Experts of a small language model.
Size: 8 layers, width 320, vocabulary 32000, 90M parameters.
Below are experts of layer 4 (counted from 0) of a mixture-of-experts language model. Rows are named router (the router's row for the expert), up (a neuron's input weights, with its number) and show model dimensions 192-255. Each number is 50 + 15 x the weight over its row's rms, rounded and kept within 0 to 99.
Before each expert's rows: a language model's description of what the expert responds to. This comes from a sample of Wikipedia text that the model never trained on.

# expert 49
It responds to: Determiners and possessives. Articles and possessive determiners before nouns, like the, a, his, its, their, and following words like own or new.
router:34 23 66 91 68 37 46 48 38 65 39 35 39 45 63 41 54 00 50 63 35 60 64 48 46 54 58 41 44 40 54 49 65 35 55 43 55 49 34 53 46 74 42 91 64 53 69 47 70 41 42 24 47 43 37 46 65 55 55 60 55 23 32 89
up1:53 58 60 57 29 36 73 38 36 38 46 47 55 51 48 31 74 56 42 32 57 07 12 43 39 50 50 38 40 81 49 63 27 43 68 68 60 43 32 29 52 47 24 40 54 36 62 56 28 53 28 67 35 40 29 54 41 65 73 31 61 61 34 38

# expert 42
It responds to: Ranges and separator punctuation. Hyphens, en dashes, slashes and ampersands in date ranges, scores, codes and titles, such as 2019 –, 15–17 months, FIPS 10-4.
router:49 46 70 55 41 52 53 58 30 40 37 64 23 64 51 62 37 77 55 76 47 52 51 45 55 56 36 39 42 64 38 42 79 58 39 45 56 63 36 33 44 62 25 39 52 63 58 29 64 51 39 62 38 34 14 52 61 64 48 14 55 52 34 66
up0:66 51 36 61 16 46 60 49 34 53 70 32 65 57 47 42 44 66 53 54 28 36 35 34 43 54 64 46 43 65 44 56 63 46 51 41 35 62 25 42 54 61 40 41 34 57 29 43 49 84 55 37 57 59 39 55 57 59 45 59 60 54 31 45

# expert 50
It responds to: Abstract noun endings. Suffixes and nouns for fields, groups and concepts, such as -ism, -ology, -ation, plural s, education, rights, water, fans.
router:40 25 68 62 41 53 55 49 63 45 64 37 57 68 49 62 50 53 47 66 47 24 64 41 50 73 57 37 45 56 28 61 63 57 24 45 45 37 54 25 58 75 44 64 61 54 28 54 79 55 39 49 28 77 53 47 58 45 52 48 58 53 48 39
up0:39 31 75 51 51 35 53 62 51 19 42 76 23 73 62 57 31 70 54 65 35 37 39 27 23 22 36 49 66 33 40 36 53 53 89 12 68 64 48 51 55 42 65 53 44 42 01 62 52 49 63 44 51 53 49 34 42 48 36 57 62 45 36 73

# expert 3
It responds to: List separators, taxonomy entries. Commas, and, slashes and semicolons between items in lists and table cells, especially species author–year lists, and odd word fragments.
router:25 22 42 77 53 56 57 60 30 64 42 57 46 62 46 66 42 56 59 55 33 18 67 18 64 54 47 24 38 63 32 48 43 37 41 34 35 60 28 36 49 51 59 67 58 45 53 40 65 66 56 83 51 60 59 60 55 38 38 54 36 40 44 61
up0:68 39 55 39 36 45 19 28 54 82 50 54 68 62 41 44 42 39 43 42 62 39 46 31 53 43 55 52 57 71 55 56 43 47 27 05 72 29 43 51 35 67 60 58 61 29 40 61 50 52 66 51 58 68 12 74 25 55 09 59 54 42 63 16

# expert 59
It responds to: Adjective and verb suffixes. Word-ending pieces forming adjectives or participles, such as -able, -ated, -ive, -tic, -ized, as in changeable, ultrasonic, specialized.
router:41 20 40 92 54 31 74 87 47 51 36 58 38 61 62 72 37 49 47 77 42 52 56 37 48 70 54 50 32 66 44 79 57 23 72 57 59 65 46 43 35 61 56 50 47 67 44 44 69 57 58 38 19 48 36 27 69 56 51 46 45 50 49 35
up0:44 45 55 66 49 52 57 48 50 37 53 41 69 75 60 66 41 55 30 41 34 60 79 47 60 61 24 64 34 58 66 65 34 48 46 45 53 42 44 57 38 35 42 48 63 55 61 51 66 52 33 22 47 28 48 17 40 56 75 54 68 46 39 40

# expert 7
It responds to: List and table separators. Punctuation and linking words in cast lists, match results and tables, such as the as in cast lists, pipes, vs, featuring, =.
router:41 29 23 68 49 34 35 64 47 49 60 30 46 45 38 51 60 58 81 32 48 39 49 58 43 48 35 64 40 75 37 60 93 73 59 01 59 36 34 13 32 54 60 35 53 49 47 56 69 37 30 40 10 51 62 50 47 66 41 41 44 32 28 66
up0:65 30 44 42 55 28 41 65 47 42 52 35 57 45 45 25 56 48 89 57 41 77 43 66 65 44 69 69 27 60 56 59 78 77 45 39 55 51 26 16 36 46 28 34 65 53 31 39 43 32 50 31 41 59 61 26 40 63 68 55 36 17 47 55

# expert 45
It responds to: Last words in entries. Final words of names or phrases in table cells and lists before a pipe or bracket: Central District, Hall, traction.
router:53 22 47 72 51 44 45 67 25 43 45 51 49 78 46 73 23 52 54 73 31 31 71 50 56 42 54 30 26 58 16 50 50 32 31 37 57 64 39 29 51 51 64 70 43 74 47 45 59 69 38 72 46 65 32 37 53 56 46 56 30 51 46 68
up0:64 35 45 41 53 43 47 38 33 45 50 58 39 58 59 50 20 32 31 50 35 34 39 64 52 31 53 57 51 37 40 68 64 64 49 41 54 55 48 39 42 46 43 36 46 29 38 64 50 53 31 45 67 50 73 40 08 72 54 70 28 64 64 23

# expert 13
It responds to: Table cells and misc. Mostly pipes and dashes in sports and results tables, plus scattered verbs like won and changed, and prepositions.
router:31 37 69 69 55 49 64 63 30 71 45 45 42 74 41 77 45 49 70 66 20 29 64 49 44 65 58 27 34 63 32 63 79 39 46 33 42 41 31 33 23 63 57 64 65 67 40 52 76 62 24 70 38 59 46 36 70 42 33 53 27 27 40 66
up0:60 54 55 67 63 33 58 52 37 53 23 68 09 50 46 49 31 59 45 61 48 43 50 45 59 81 36 16 35 51 40 78 16 56 63 67 42 44 24 63 35 37 84 24 66 43 36 37 68 52 52 29 37 56 66 55 69 46 46 40 46 62 35 73

# expert 11
It responds to: Table header words. Column-heading and label nouns in tables, infoboxes and notes, such as Title, Name, Votes, Candidate, Date, Result and Position.
router:62 38 55 57 28 47 87 43 65 47 75 50 44 45 52 53 21 41 58 75 43 60 54 47 65 60 73 26 57 67 26 60 73 53 60 36 47 58 32 43 56 51 55 53 74 56 33 54 62 65 68 81 45 22 00 34 68 48 07 49 35 56 56 32
up1:51 50 62 39 36 62 66 40 60 51 38 71 50 33 62 65 27 64 50 74 30 44 43 41 37 49 54 43 36 46 43 54 81 57 57 53 46 32 66 49 63 34 61 25 47 58 47 55 63 93 58 57 55 41 06 39 57 40 38 40 54 45 55 41

# expert 34
It responds to: Infobox fields and codes. Colons, closing parentheses and digit pieces in infobox fields, ISBNs, reference numbers and dates, such as Mayor (2024–2028):, NRHP reference No.:.
router:31 57 59 76 57 23 53 69 24 30 58 53 29 57 52 64 51 58 65 55 42 53 99 64 42 78 59 46 47 78 14 47 72 53 77 34 40 49 43 48 54 64 59 43 53 67 38 54 52 61 37 54 49 46 42 37 61 40 15 47 39 50 43 55
up0:48 54 82 45 52 32 40 49 45 74 63 64 40 36 76 76 72 28 50 71 48 54 67 38 31 33 46 54 39 41 48 68 86 53 50 52 54 27 62 46 66 56 40 55 51 02 37 65 54 42 64 57 51 72 56 75 58 52 29 55 42 36 40 27